config.toml
n_layer = 13
n_experts = 80
experts_per_token = 4
d_shared_expert = 0
activation = "geglu"
moe_layers = [1, 2, 3, 4, 5, 6, 7, 8, 9, 10, 11, 12]
lr_router = 0.00142
vocab_size = 16384
tie_embeddings = true
train_tokens = 268600000
dataset = "wikipedia_en"
Below are experts of layer 3 (counted from 0) of a mixture-of-experts language model. Rows are named router (the router's row for the expert), gate (a neuron's input weights, with its number), up (a neuron's input weights, with its number) and show model dimensions 0-95. Each number is 500 + 40 x the weight over its row's rms, rounded and kept within 0 to 999. Numbers have three digits each.
After each expert's rows: a language model's description of what the expert responds to. This comes from a sample of Wikipedia text that the model never trained on.

# expert 60
router:508462526528488566498572491447523475481488499464485412533474493484542450470421470512428548523546548460446467538496539498544522450510533601486501485580543483478490551558456446451441544517436460500467513501507504485538526559461497463514569483491512433439504562501471503554540527562541450511
gate0:505534471409472539535540539507578466385484481503525483560498504518489443551454509504531459517451469433448510473457476441483546511531514540475467491588555465450510516507540469463491548505378453484512523517494537530506471478499471423477542439483505466508454468523465461544497559518525431482
up0:489450486447491477455504518409591496463499502459504486555491454434465539480448531553456488501539553479498455568516542476500557454529475498435527479510523436480490507506477594487438505470414515456497445483472545464547412439517513474473504563501478482488561494569475558486446533492548528477
gate1:551491502534443526508455555587463481476479449489510517456426497414553524441457544519509403472538445467503442517477511475570510459527444533484531455510532542424388487452514526534454490487486455500421520482463503544469522520492508503539567487492496479490563504508500457482557487479546438502
up1:514496581485500494406454495464553459574430612477452530501556516462463463447525522540563522543491473485513512429534479537509520441539513455553512494467420523582500555506500530571486468435479504537534527540496516479526530522521507456431513507476507476502494450457503520485500478551470555576
gate2:526461497534444507542538494496503401453456424544483552490460528476498484474454494500507580521489514443418505500435478481542475493514519438547469493450462480483527548493486519356561571487555509492494512554574443510444490467518459533527440514498497508424525490555464517451502537520502479509
up2:427430508562499545482472481492468492536493571487503570485506530595482529526432463492501531459527511474539460443525586451555482488632488531510515486458524488498540487469533564501502509585468515480483575520456501471487540519505460510411469415555480486516515526490456500557491458486482483529
gate3:518446503466539444531489513491440400548524454493483508477472519455493435451422515492565474557544497457447463493477630440559531491475540557514522498522518523541540494563560500450436484509511513518452555469473488494462542464470519528552513456510545479531565524494467420517496464470497511554
up3:567488500501476533500526552510461578509499507503541404573484489493537459539507524511441511463592509436501479523417556513519506560512415497446429532459547533472567556546460499482463524525447477582546468482501522456480518456455457527482488481460486445427460523523490525508532517460435513503
gate4:581463511550530610487496480472497419511495475490576438512518497489485431524492461542499533518497519496489493587519414449474442482575465537552441479532471477440495525554465447436500432508435432459506489503448483495554499509504479463442600489514448490495524524529521472528488526523504516509
up4:506414561449466537501530422498561501536501489530523497418516517452533556492489545576477484503551542474487469503472448439509462560550493569520554533583554515475466494495451513519466520432621484507481519489532433477522488533532520492550511505517468458598500517530528447491542466487528492526
gate5:506577522492383508513496500513529497465504567540555532516527474479533525524475492497516486509460501509478479563481504421511567426517523507516459487531441533470536530474467428462495503533461473434447558525522591532489538567436507541550515494454540427514474528519484591496532576537442458481
up5:547522518602472575424461508522447523460587482552552506526451502483540515515456505483540456516506489463501535575449454478563491511462599543473444532507573471471530519478495532511529526561479544506510526548500509497488427456560475472537438483452493554470488523441526469471528513428470488457
gate6:520503447485504537494532492503549478545495481487413507522549599467483460415445502450457493554436464539436518527475564470469479498466571557493521472597507523490487469543541494523564531488521489488471488476505521477560505454482510483490581589424565515471506448465534449515429478494522539512
up6:496552482631534552403438504458459544455464486494532493484518477477461547540442533504482513500506496426492506442500516491458467522499508480483482479538496481456520552455428557485447505483509424478432531420508580521484456526511497509527487498516451439442506473481451434413453540466489497489
gate7:461468501530514536503452489460521505446458532486580502527559529531546524506521497466501528458581532522498518571515472537447499536474512547480526402552499366477547489536466496466450476531444488489450498557420467418455547489444438459473551505513555486485500484470509447508488454523543492541
up7:536514476543533512528608479485477469519518492537461472599431436486442535504531502466579521510460467511506532463498493533530557501500554401517495529563491465440431534524451523456462513508444426493540539494522450421535486442460437504450498500514450544530564511472539516479532496449506488516
Description: Word-internal pieces of foreign or rare names and words, such as hn in Panethnic, ich in Vichtis, ingham, il.

# expert 2
router:503443510516446473514433507498541568488511487457426506458472531437463447499459459503473521511550476462463477476459489513447486479452524499496470505507548569466435446450445516587581430583446438485463494466473476505505500457490501425433490485540487502442550480480515515529558520562517539575
gate0:487514490527488509504546503503522488577528512506401549491501498495453554530542565486436483545430542495536490568483397482501484411538505476496493451548475463457535537475456480540540476502489498554433485521567473456526550495539477458531484434511466448585450461590465456551480464497493497477
up0:516450494517492515480524434531497437508462519486474560539428430492495486492550472522426482574453485478515462480461511447537433433461484474455529462539490451456491491549464471538531471507552527521478489530490438460565476447550508519517541559453481536577566450554523626456491510517478506513
gate1:500488436574460474531553492467543507511534554410558566462512476488534514434503518539534466500577467550474474525482459481493541556488498447491512509497497529460480404484535456485428540521480469516457527497404544457495521476488542532453492511514466532541559587504555468482563588490510545486
up1:524556533464488556463511468451478456500489507525446489491498590532495498488528500459497449569522498555511450437484517477509482489526547394471584489507541400504460517487454535509519476504530512512511496534547548552543518520454490569372498584546522482509486490545506498484449434450531444486
gate2:540482476486496498551542480528536542494551535519402442475499491512515512515486464478539472402543486529541477474520469539525479483570554549501500528582465579504457501491527530558542515540482498507476505481433448499483493493456409502467563496549511397527501475532587486476547503497526440598
up2:416568511467393544559477500529505479481484537509504528465460514502512530521497482525556515485495498481503545492435470448547470406498490512438503488565476535499444541511453547483477522626449438529486461517435520462481511455506479436502518487494541453449501413529521545514583507542512519533
gate3:489472503453501502506492540493509585501520476457500468523529464461491508603452540427469498424563466475462462494466526454433477469529573483481566509519484463487411465469455438513460516506509431509487514481475553482561444489537529438456547541526473518441540589517514520539413476466542487497
up3:478433507519496514479531519548475482467492550521552463468493477496464435469528489500529521524553616472558542538427535493480511470616493522522529546536516454525535507437480523451484492550518400438404547493450596532485495498519473512539488505495453458518465517459517491534551559511501456515
gate4:505490542534505541493493418535514487467532462486471450479495530483510496510616527473513489492469521422488410592490493456548519412532542466529446463504464509496476441553427457489513470497504441536408509477535496514479487534513550510482572477512491532510424568483536550501532504574480445547
up4:511443524524424528468593472497519465529500492513566525464444466568508474547503446481564484510483538492435504483519448475547508492552593495475484497555571520562437538504536506486489475458490432499499486535521438483492386527504538544517426552539549513588541492500506501503561495487446511515
gate5:441440457531566443430457507470478501494518494529523451530549604490448510498498553441511511464558552493474441509516519480508482482501352566498479541485500501519390483541476428509464467535497499462484449513491524484434470499478480465441541473532438495435514491533516481464478501538519518526
up5:434452479501470473546517494503519433539435505461559514554486518510537483523433369444519486531509501529480511441480514479517461489498529462480540406415501483509483457499500512521469519510602518440488591501445469486493491478523513513460465495438530568508520484524573501453453493469552423517
gate6:493454531565528501514499505523590517553497476418488463425435509498533530472513497480459542548526502456491505492473533414473543465531500504552474475567545528453475519507543457505494352548516514551518532486516445510481518543496482509530489481508497476443469526473428437512392492466440499456
up6:478483516528483468496442448488520472477558528450544520546478500487577505476566567511524515476519614473529564463498496520460464488508519525493530606489509465484561524506495497590514570550545506477447473434596503522472506477548485535474481465431449532510550527463502529393494509496506521543
gate7:531429408538470469548445480543547507503493523520502494569513435494575509513493429512461502462514535462547510498587485512465491460457531495538497534536473435478557510476491476459508435460472490536495446470468524415397490453501465541503506540477498427470485546465489582473512427496437537484
up7:497497431478480458508552495457519515540514434582525488450510431505547567491496547496473503558477579418501512531503452519468432534488480535485503476481502506504511467552446523502518496465495498503443515518408503503489611486439497523477458571547487541516523561558461555519538419500558425478
Description: Opening pieces of longer words, often prefixes like re, co, dis, sub, un, part; also Inc in company names.

# expert 31
router:451542532458461493458476516510480546470491523564524540539485489531545536456550465506503437470465525451472426501504533424457464508522501447563452529548512552540498532494488500496510518456543563570547483455542510526527549480517536527484453485518458522528463529565476431547459519665502499529
gate0:504529541552537506412525456480451549453514443523484478488511533451574495518494495426478464455515515551464483590507480411512497492542474500553464526493501469516464501390462513551454566501519496476508423479513521513406555468575521492437526470504491503504460512433490424504470463552482469477
up0:427571515514483483466614539483461500486494484597556490471492437535548493437581499404526503511527484493523477497467484461525541540489453531534505468512468512410515425510461443542473472447496495448519540476549555512529509522465540526450459479514518524525426470546447509533471454534518452527
gate1:500533569540388537570534508539441507534513528500494521489491564466558445495447559493475457486449469450530460512469558457489464502456529493552576532581578519459529491493508506488491471545526527575502520504513531519532536489508487543469459466499535545486513447644477484484484510467460535485
up1:492474494543473434500434516449485553440462465436461448515550492574546539525506472486523522524469447518543468449521440481451506520488397503484434486541509457527543551508495500507438581500498548446478578496516597470503452576591518466515517498475507478494538495442524518497515446477446500479
gate2:447493540481500525512508545469498543466511391519492508496511461397406563525510549475457472525520515442463458574534516495492505442577520472500526500505488569493538452509458508497477501513444453487535525531504444511389572440466496451509488531516454484466531517562503508437490500512545556430
up2:440515510530532543508466557465484474540508467498549471530545527528484439533535508524525443474397565514548419561504463466529492484601553512516493539486492490442516596476566534474538506482526526535480580536491550565530504471547515431472545506558461521504490470534479405527482511494483468511
gate3:435483506443515442442510484459496546504561512527574485488492492506529517526556504497467497499489507484530447464452504467435320484531515480579483496510540526502535518490509557492550459368547481495463519451450499514506508512511546493484537491453427488484450576528501502533519489527485467522
up3:552545471521503452521497551494469481610503542515470480473470499516500471506481457547575480509490513464510416433521493519412522542523482467572460528502449526530506517481469526507532440545467564471481482474506499509584476537481539542436490510403502371529547481483459449496489472512450534454
gate4:456524438519501491450504516489497490561536491522443509483519571537498463549466538490475441447515515458501459535487530464422530425493524442540431548517496501538485572478495469487490481439484519497540525522490490601538511526510572565476431460485480414492477519512574532489452498558546407433
up4:456480536501552514451469464461478508518500471495518566454497389444445643580454492491480463490552494504498464486530506636511531592490511484505471548503508492447543466508467521488489516446491546453480509467453490480535502456451486490465413469499483500486500522514462525536507437512511462477
gate5:522533497490457507463506522466404496537522592526501483508531491509492495498565466535485462510486508552598451526515486441525410522488445478471507557519516513490526402541499446462522438535518511553552446454527558490557516524526505451489456486443445490475485475513480459424509457588482431455
up5:471473402521521452495540428453499483487488446433519525440479537526450526532489520474529444506462574517486473411492514469485541541478522506468526476486571449519438510475483462478619527507525560521468552413463497574520437483524472487458536502422506500510548438475512463455536486511528493480
gate6:484498514469559464487458470502539474556533502597500513506490560556559481476503554475543489472457542461521441529541526494549567516471563475458488520481463497506444503454542487489518540456486517446526509537557546568566421525503471529430494485509588454562489499451540541607518489524481565479
up6:463464449490536519476412506552494543533448494489528518532487492544504490452483466495531483500496499481501398509494466442457462493533512489488554472512466535585441515522526518412509425504459523489483491515549553509570444507544387469544522564505489589549507451502516447475503467599467503528
gate7:515483475516543548401430589473469458457465447514535467482495474550560450503495522536440474413497485498555455436471519481551445459510487548558499535475519529510510511539477517465522480542491398521458488478505514548599484458469549438437490543513483491497517469510437531574471483494477520539
up7:469536515494552481521458521513459511497537553544497496544511511537465448500493482463503465452532522523488397447477526486446450487522472488542559473561515435507477491464498428531444494460527460581493476524490464450539435412530579459480443563552528449526420548514513479517429426494492458530
Description: Relative pronouns who and which, personal pronouns, percent signs, and group nouns like police, government, people, team.

# expert 55
router:454504554489479468544507459524550488547557543587515525603529468466546462453560486579492509503441517543472471482466485470485460522521469503463436445488426521544473520431548443506470561514593573542497459466498567505450461506501480469482456541558523495501495534464511539508460564470536501507
gate0:574463494530531527516476519533516478540472529431517524564505472514550513527544484446524524444405484531519523623514531520552515471532490498593424508498494487567490467440490454485465434440491476469561461534529558489436490443503533482416489522554559480512530496510548487495558530490485510453
up0:483488402519512435516502389443511519572512521566450517491458500505534527505471535527480461474538533529585540526533539486414523482511503531564489468520492549475537459578514562467461530501549454498540547488491530485487486475483543485536541517427461471552441435465492545417503484493571504479
gate1:483489461550465465453492510513488424535477558439447463429461460543586587457446561448560571502464522491497497484497502489433516549540516504514482551570496494500470504524469459525502496563522528457507514518545565458505520520509572516534551551500560559469462536504480503508436401541493474527
up1:454465507466487507472580524499489519433522536426555507547500522555523414472575505511463545544517469490404472488534517548489438519508496447506456475535491491559493497450506459443471487506504460553502627478493473498437476535486512487612494475483425515495487539526504587483502452500493469471
gate2:476578451455498454419527525536498521458489480465469546479481524557461421507515554500481464551524556477489467500515436467541479477491485539491490441518492520511519502509548428482540514422550539432489510486531486440580469566531514378436531495586465492454495516493472481493523489536424465492
up2:463524437508442591557474439501467553534522453537550526482481560595636532484513501489519515463466477528531526508517513502513516469491506524566514499498485479470457513438568585441484488515514391481501454540476456508538500445490476510446494525509596506495438498503484466528496514503540508530
gate3:455531519482557481523442567524497437505580435509537474571487521499486453552514456450487488463513522491490490533581530501483462486463538508498505550575460510529475497493515427500501514557558635510500576467486536455458516564487498502447472493558558538552496511476482580481493541529471432481
up3:471592509499542472471590498485461459492535524451470439437551452546468498575532509432532485479475507504451453491404496553435500489503552501549588547504575508507492487501483528495476473487510452445478457468485537551535493486481507496507504545525497502546556523571511557436480430488486412533
gate4:430543587411532493508535487546477590461534502504460500492502530509546497507611515573457479550514490541536514489517495543481445479541482517544500482485471440470479521524472502437422510428440459572434489503417498486486520498486565470505507510498430473589540518475448480455498507508535496497
up4:473555503451458506534552462508492449558496472461540507475485527561541488455522514536564480459443524543487556518446515477498510395479562462591560442490546474501466491448561499414458489465577465477496515486600512520491536474488483483461432553498508573542550514516544514499497555513518477499
gate5:546428513444451522519507555548419542471568535473544431563515506529502556542471512480465467512571465517553534500493542421500424532415420485483530552523494489475481499591536526476533493486579493477495523459511525517484535547448531529460522522563501530513570488455521521477491544445503511459
up5:515517487526476525516487481563581510525548440542470533552478520494509503479484438498508382542540541516572437540553540465458575479499484544516469513462490484502535502448499498511482491463512507498537544494488568557508419468477544513509576418503415513518552536445487546476518581483477502581
gate6:476504519485525564507467548476534469562534576472493585466572468542475506530455561553510513397552580461612508448438492535534474406455535469484483508509466528518483488532532536487453514491497458461527511537497519574513498483432487503440494552532497539490513454499515482493442526434518506515
up6:524535497516416478452511516597524594527512454474568501463483479522534506458535502474552461440530565502533410522504518543503474495486541487475473506527509537535501406478502473467452433440547512488567525589498537428475495485462495585496498503443495545479495500491518512482439472572448523536
gate7:493493475500532549526486501453555542592440480607525554571585473430522547446501491496499511483523472499508457518484447489473481449429497522476518514486460454477559549478477505494496521527477475579441557502588421440433499473438518520512569563514534513535483469470470494493509451464500520510
up7:536511542491451535510497482470494434498463481556444447499525508538400481470525509448542439497468570493466546486459538465491502561541488520498459475446385553516479466479546444472560450505454514490506530474558508529506494439555495454462543428520583533499534499460424506539479499504547481570
Description: Infinitive to and that after verbs, plus reporting and modal verbs, as in agree to, tried to, says, would.

# expert 16
router:533412459502550497409489497456475455519456453540534505499552459499538515546525532466516433512431479523495536483497490545475502521460476471474452465499460546516465509486556551466461385491429575504502501514434467522549469478465495495498450500473465517426475472546418541438453465576541473498
gate0:503502500562431505513478526484470542492530493487490543522500469543478577499561568533531456491528569512522507542537464533464515564460530492544461486516488497437463508433565616542432455481505527554457504580496480470489505465500535517424481469414481476471446484399467533465496504499526542561
up0:540479499528493533445486533555544518485549504503523510516443555454518467489446536591490515497526523447579443456512479425514456545577410533471497470515506533485496505535509462562575460580477470419524411508536518512488515470501558522524593458490473559519514553517471457503497491469450509523
gate1:506381507429460504547573490472515575446463482446463487477464437458503509448498548542483514524474523459504480525484542454495520522453507486516448506480486457498523466449497455547480492461491529509503494423504483531551504416505511503446436525572471586493589438537456534472515447535535499430
up1:543497454478503523543562501464530536480547495475509561470586419462427488533592502468522519537490497499509482475475536622423490483479461516479520462534483483484493455434462460507547553562533446585512485497560465521542496502503497500385509522495538426492484455508532463486524466492524542482
gate2:546516481438476554526492487448521515541438427483542501466439498533500508433533543459521573498472481508505490552455474536497469470515480436482540459544525524486513493476499517538469475527471537495410483506502487517446502476430467509408427421536532518482503512411401537576512519590470482522
up2:466399512565541518467487553543540474494474467511534478464449526453463558461535539445480469517354546497523440408552501452475530495501486548478538523480562527505503458481468511476515481524478393498483440472490516499444546487480530439480522433465464476518513475463512519518501543550471464484
gate3:521534472454445496502571424499486500557534421486503465514500492498470569491588490477527405484530546454445468494433548539489441501481441421575515481538475493483474542490469497456484434455514499504540568592510517525492457494498439495444496522441578542495529494488566511512455464491491483473
up3:505482528493545520500498427507552511371518469539497531455500446524513533497497523417516506465533508441541514471435473503575506463582412562526527543483519481500545444559515564500515516522532505470461406498518516541506449461504466475485534489518480536559468565480552533485515456515485494602
gate4:454478518463509571496478453460534515484457477512467486481548537485379517511543506490519504514504506527590509524395453462449522474505521495511519472512537469556474529498519521588578494537514626493460496580502510536461478522498528501519524593534499465504573424481460485505501460545485466485
up4:490493487538472496439471520492482506416587547494539543480454508512530483508447441541412490509562472480449495594522561566529509434513495460572489555566507461445523445431539474456574458506522478496568516435521472512481489418501517497541478551463508466479502531506474505516555507478512493441
gate5:469508497519448489506511506484465498525425509439448489432560501576546548524527547540520460497427561445469443523489478447516480406491536567489472516468444470512523482510502437454550494491483479523546444523461479453457512531514518549463512584530506528544564463585471488441446478473449436488
up5:518520505391541455470441521515494540508538531548492477477548498505538526517438540524562524469520559478472481501514494395514520506489455479451509511470473501484524486537473490465461481559498483499481525492495574550475553532508487518433505554529537415488504507482528424544468562627606495458
gate6:491528420487449489451491421537483512498503459435574469514504478548485494501417454488520473555483447516492498544601506484509469501461452499460531502586490533497454473483512478519531554531511483468512435480479545502485549448443537512452472478458572405425464445469488512454502519514504491394
up6:463479550526551482486468560523553475495530523491579542486421485616499575506505549508489520485407557458460457493498478502518556455472520463516416552522559528453514510439506466435447496491541497482542509478496481469471516455462506547498547450508508544533436507474572495457485591458526503480
gate7:502548495467517556522524573506471471507501454481444505523516477517474569483468568491471442478464501437509465471420451467454496471448532476463493491470448548480522522453549439404519497573469492541525522549451512505514474545437510501505472463470580454455531414484504510461411488483497398498
up7:549572495476510491493459508480566528526570519484471577546585559516526516500493567456458549508493475521525526505433509519499541465565457464442530549464468498497457486509500475429463490534486549528515501454512501587463538522475481554465513465453500499500543609417467556456538586491525533489
Description: Commas after dates, years, places and clauses, e.g. January 9, 2009; Gävle, Sweden; also some "and"/"but" connectors.

# expert 39
router:516524510499454559517530448500478542520564475483479502479522559525429466515461470444490544531470494459524581510511465562591440422553468473518498519582549514486515502486521456468542561527554545505520590512447468490427456551507516538490501494487541533448552498454515564435486498439495553456
gate0:581537485472415514551568415520486514501527509477429518468538523501444532491514541486499568495515548515459472480468480518444469504560517526487506544546421513512474546520473480454472472532487498528474578527495521428508442562485487552529452619487616520528519503451517490505453542505509525538
up0:455404488553502490452499541452521498486422505520445559533519454487631549504536470519475557516510434488539498494500505499522479467498467501515505470522544465517522547464482514560495486409520516570538422499518569534535544532566525518504519482491442496438486525476435463510533431549558524552
gate1:541540476496553494498582498436439498506556510462514515476520516534446561493466452497456532461519516514514551473513509566513501411535494416478525525524500460515428446513532431516534510464445567554473471573500562440511550495531454486474522494505468433543539466401497533434469438506509533519
up1:499602514482496471542592486525541434489479530492560512437476484527506571496431450481446484403481474528492516470398417460537505462506500485515434529508486436495444485556495475552538537513504528566507527498443515548462452455526474463477469494514459522489504465474593486519489560525498516530
gate2:582548464520448516531599509504472519472448506474458531491536570538485436459498498509491499554449467521549588499481455499555496439515547509498447542642545462512471502449501479504512539498481461483525530481523542530536500533458432528507485600496508465506483547482540480476437559539512495462
up2:439550472499484478492507450526461513488561480506453490448498453492483416507422489472491472576501515519447494567447464473485534512552436619509533521513518490563487518456519466528477532529508476467539464508511497479458508505466518510445516453505528478565518446538415439507451429436466415568
gate3:485504521534512521562571502572460512534527473500530505535557514520473494548463532498514480471393465454513551467511495517501497460508489495516458537479517574521480521431501492476537499426535431425456516477507552488422511459521506572560508548398526491449465476482503450566509417504455585485
up3:499529498559624520492484515465536474445542429500491522495536535548439484480447499546512521524447478490569556539519504515508553448609500418523477473553457509469431570530463493535471490495473467487483523511546500432494487556470566467529472494439432483473486474442536474570466494488522512538
gate4:456461498474437504607491513486481411457524599434498482526513542508512524513479477478486441523512490534426528484432533449501511500539487511458485478518498434569521437461490382516557491600484509509510493458567505481494458463533516501470528491569537524481475482497447474483500492447493493417
up4:485511409569504581499493542521428527456475512486477519429533498493469522497496504504461480399452469504516513455540465564455454517522528519557431456486511521427449489510455458444565544469487530503540429446486480509537498499439483529422499538534476491490537597457461470517505445501521551543
gate5:448487494502445508479549434576445540489538485459491521530518462526532518533517580396495440455507554452517516432478493482476449454492488549515469483490518447498557563515556458529571485423459514514499544479572518464458497512489490557505507576444492490417475475465473565536483463462514436504
up5:518573510509508509556472515492476403497583553417516500468545499503514482580425472538496407570526521462472484564539519508450477508536519476482543517473500509576492536479495474462500468461523531462502501464450542485496458499592478425493577494551511452483493501521522490436437502458523423539
gate6:462514533463502567546556479483494556452484449490455507463526558523483536620447509487496569486467489534498520478515510476538448523498475380438446516623462506509551481468506502472517459454455516507553508465580482441494488510463560542500478482451522567487548529504531473467491449475500482474
up6:524526472450475453545457488451526482560528472463490529534510497529529518435488546475445504512562483523543504500544476447470467569471526509451455472528517524544478429403580470484471475448480535471499530493542393499478442439441536510567581526480469615510537542516511473490511484485514475471
gate7:483512567508487538489487548485466528485520422481393469438520575523495521474451475508508480395463452528488486464501532419426476526504435530456457533529482530491489497477559466467514463509536480513535470508507495450496483532521589532455519529451502530439541490469494487373568483519549529475
up7:506539528486478507485536455489459505509472425462531488474503595538495476560462338561548452499523513536492458503465448463551497506529470537482520468562511447591485391511523396498479459507465507494569478498491447512509508505505501460542485484445509504516497477492552461485544497542494486466
Description: Abbreviation pieces and suffixes like .S in U.S., .D in N.D., Jr, ft, mi, and No/Yes table entries.

# expert 3
router:466510470539457541501519511464497526512405536447451549442577477434480489466438464560472522480512500526475508464488469547497541530514475626578528392617506489479444479469517493464522534550517444490527500517468443477492435517510517505506503457490551505532483450459531485495506490508430510500
gate0:456495487502568459479512550461465477483485443469545507454562460529620501553596557560482479454491527421510469498511528528466522518509505508552485472529446437498488494467529536553519494551520486484444600520489456587511511497499457511513556552535457475457467476467529534484555545455498429503
up0:453514545552527520414598455541514460534481514467500551541543562479471517481530541525452494385513533500535470469505545500546508551465537510536476543430489534445549521561523485498537537486499491515589528548560542424520476462450556477493508543522488521484503522505567528465449473477482549566
gate1:564462494440464508486476537515532589507456508542459559559552504511456516468442480530517502573460488446485486531563512555520501506457485533553522471487491565479506478483494496523457492511500522495437520484517481488500462502436519501455494411374546486559509394562556463522525481488410489523
up1:527540490529532525444446488541548559525445490491486511457546510478513563521495427496462533506507484467480450479500532458356474483451504523519536476457420525481536499504569605506504518514537490489500515459408483508498524453487517513465546492423428495556420555454449472470519460495496510535
gate2:480490467513515490512560521459456520490456429473519464448504459484521416521508435482553521494496479459451516485591458518557428419474478550497512479519483556528462449458431532529468469475434442508506537595457453533564485528504443531470540447495466431545503448482474477474492433515449526505
up2:534543483523478507530574475467430519497563458464559558518495486498457409510467507540437490492472396521507477515566480531521487518494572482509524513446499550531497447463555490410519476420535533497518468516533518453565518543486485545536470481430494474504489554563575529497496488428569503465
gate3:509543454494455521523548468493537474460425444410456517451501522508437449425478507472552476492551458508536478500485472467407468501424503527483477376521484515486468546464513497442519454500481495516475582472511483499481477488541518500492515514538593497508422475498470421464443532485501424495
up3:460422534479559529476438552482526468450471451457559528463452458454566466512465590479504498449518458552492544556531469418563499550494491537543512493434515564506538447447533516488561483505449514440493492564491472498500441452504511460499538485527446518500410517473492448484535480483473523562
gate4:505562455482536493495496530440486435546498491541507570585492481471513481454509546539489500480509439570517500524556516548505459463415460528469498453555449545465495489436501495451502524502578451510466509472461417430490455501505477486534547489498401441458481466460473459533480536422487572523
up4:565464500552489487570509565484528539516520572424494450399494452552516513435427464565470578490502418522499477500491467543540479478529479490493483491558452476529467454504476489512483497509479493441571492472447504456534439568490559498530500515487497490412447477536467514528553421464512523495
gate5:524557454569522528551492516457490575513488511448504501432596450514518495506522541465433521488551467545493541473484543574451552473483550619501487525568417538514491487460479578475489439453515533510522502473499410525523463442511520545512504466496502483547487539476466513515502502549436542512
up5:515508466465492450467537467444516499549491473487502484460457465475425486506487390471513435519513498568458481428453556403509497549512473473496463571538545473474471525497420480549493399505466506504506561497515483535524519475605482470507510478521518526502559468452513520487451514424516484580
gate6:448482546542541530494502458551491513527469526454473543535554488537517503483481497475514586561455427412493470546491432540449539494538581474450418414508505526484437532502535533477513449470485467530534509541519515424441464489484457423470491469495551515496531477501490508528481424450513583490
up6:498522444451512520548496553474449496458443586483515426509507455429438512519592445507518410501509527510529464496547567446550459554443528521485505515442505493459461470476510493435473487455498524488522535531503502529586500497460502390496513438508515491486539478532533516472491524562506473589
gate7:490489404469504589491496472543541552466483526494495443474486533444500495497490471574486503501502536473535518466496505481571486567538581511490545524538544469503509463463482518495549514525512526553459463483460583421470581498529516553464506440564535532499473486533515526401469510444457399479
up7:566445610447536457484455572430560455445557511524481458502526536591543570505535472465530515545557520481498511468461540399509473540518501512534489435467466469486506548452537457522469511534472462575468555498499523504499495525463480496538539510553554532530479518520493570487517469492492559480
Description: Short consonant-cluster pieces inside proper names, and the century digits of years, such as Vanbies-br-ouck, Mow-br-ay, born 19-66.

# expert 54
router:479548499521493426448528392463502458531521502563449521506529461463503499537507469529461502494498454481470506481461571522512520526492466469507494476543446517565404531471568455552537379414490466540482488514466410519525503474495455444492506550497472498431523462533485473519445445476483477459
gate0:544434506469482483450432484502497497455503490494499482563539532511531489421469490517507511437484464469530480441445476535459576485492585525498505507561517495552539534557477492451476479509490547480547379526451534468499498552528555492397494567500525554414480488554502541536451502467521502566
up0:572442484449555640551466547510468487491523487436541540487452545486445495444506503451510489533508463530492494490525503546481568463532504525539563440568503503547532514506477452459482497486501532513511527514486497534501521486523469591493515479471513438497426610470451521538436496510470548566
gate1:496443520502468463493525536486519487561501474540525515517481580541550421473462474463532503639525508476477550519499532547473507525484490545550515484450516509504481493523517547473547457492526446506540474559496436430457507518509545551455510514530515477547581484480450600523402434527560498493
up1:554557448517538526496567474493538544559558445443571496538541480486467499483514484485509524519487496538481493500484517504525484491479446508506469525500429432536533475516395494481495516507486529539538496392441518476462593521452486523550469459458459551496494531432436514413492487613520489512
gate2:538510541545556490527520547511545501440538528425491481443546519445551483464523532543501499456528441449550428500507548480473481480476472473493397484484555447462555502540528485517462543507589458522510559456514531455501535455439487456474519429528534498474476521572548534472465462590525465524
up2:511500536499515558545520492470485519504515546503473538468519458458499446525466553487501481519535602500553514492495505566491592507510431468517514577474598530595471465528562455529522479451485536553489540584493532445513512488520414552538466531538513520493518516454496428465420500528504470448
gate3:531502442475597525539473482479522506450496511497535504579540489513562453488415475466529532524429471587537490484487503546514496428504520605545498481430498594553528498490474533565496520461493541542552486527478526418486454453507465453484454558544542478485448454518461494507503499485456508537
up3:474515515460532454518476494518497437558459518430532497466480457423474402572554445481526448452456503522535522575516523546434446426471491424518516560482487551523484488533493459489601497553576554488493535458565472545494487491515497460487536512515523480489533473447566471506557499470497482493
gate4:472598411499421484490518484523495567505528510530522429513469472476483522581409510504497473489538487521579512463500439463524553502468528489460497542434515555509430465510577540491543506534480485495504518463465502482552496485443506469524461484426569491470448398502479448493428464503479477514
up4:525439500573507491492422567462509445499485433499518498577552529531521489504480517505463553501519514508545550552496508564506477470468550502543409522440546542497536497519486515473552524586476467516483508435542476495576522476462498524465589429561490565535552521498516448451509533426537465515
gate5:521539473514465485446469571507493489454497488462482535560525555490505462557553520542485535486528493471479543585600539455563466531514466483416516517528515509559529546456490434550478439551512567513536480481452468420515484509559548523441478532530462433463471521550490486445543445524475483552
up5:473546490562452501408552517524550403498529505534504506546484513544539491468527481493454515496486502544487514494513562513527450480422493530495493513523496459413472541505646589544562496478527522490480518578476472522468553544491505506519525447471484509509487557390493497551496500521548487521
gate6:494558473446568579468503474554572513536479597474537525529519500589511503550448488467522436487469546380539492517520498534484445509555502518441501524509492483473507510431564550541508474446477516565492507516406469516477501508496539408551537501532509504514521490486549460475482463557508504497
up6:578451502516498500481503491563477495518591521498456510507533501534510524451564528441506477483461491568510514481477485436491484507496560530581499476450453442470445522481513456423528479556480505480501499513487446450404515450598462560385501487515471443485444508479491494425524513484521444491
gate7:494490555525511518515503504500495526520456489539463535522491481482498475506486542517441474487510406521509476467507448490579505567491431461565472510528470532448461487533472554473369461505442540516503472494537584535516528570460437433527483497515510471495470557404485500419486439549436459516
up7:478540512472501464411561492420496498427574519541501465517472466512510461517565526470532544521530514441448503477494538429478486508506521484560505456467524398476467486453529539449470520514512474522583485522470506458571510567492496427505442462518450514491486413485433519494495526473576499571
Description: Coordinators and list separators like and, or, but, &, commas and semicolons joining names, nouns or clauses.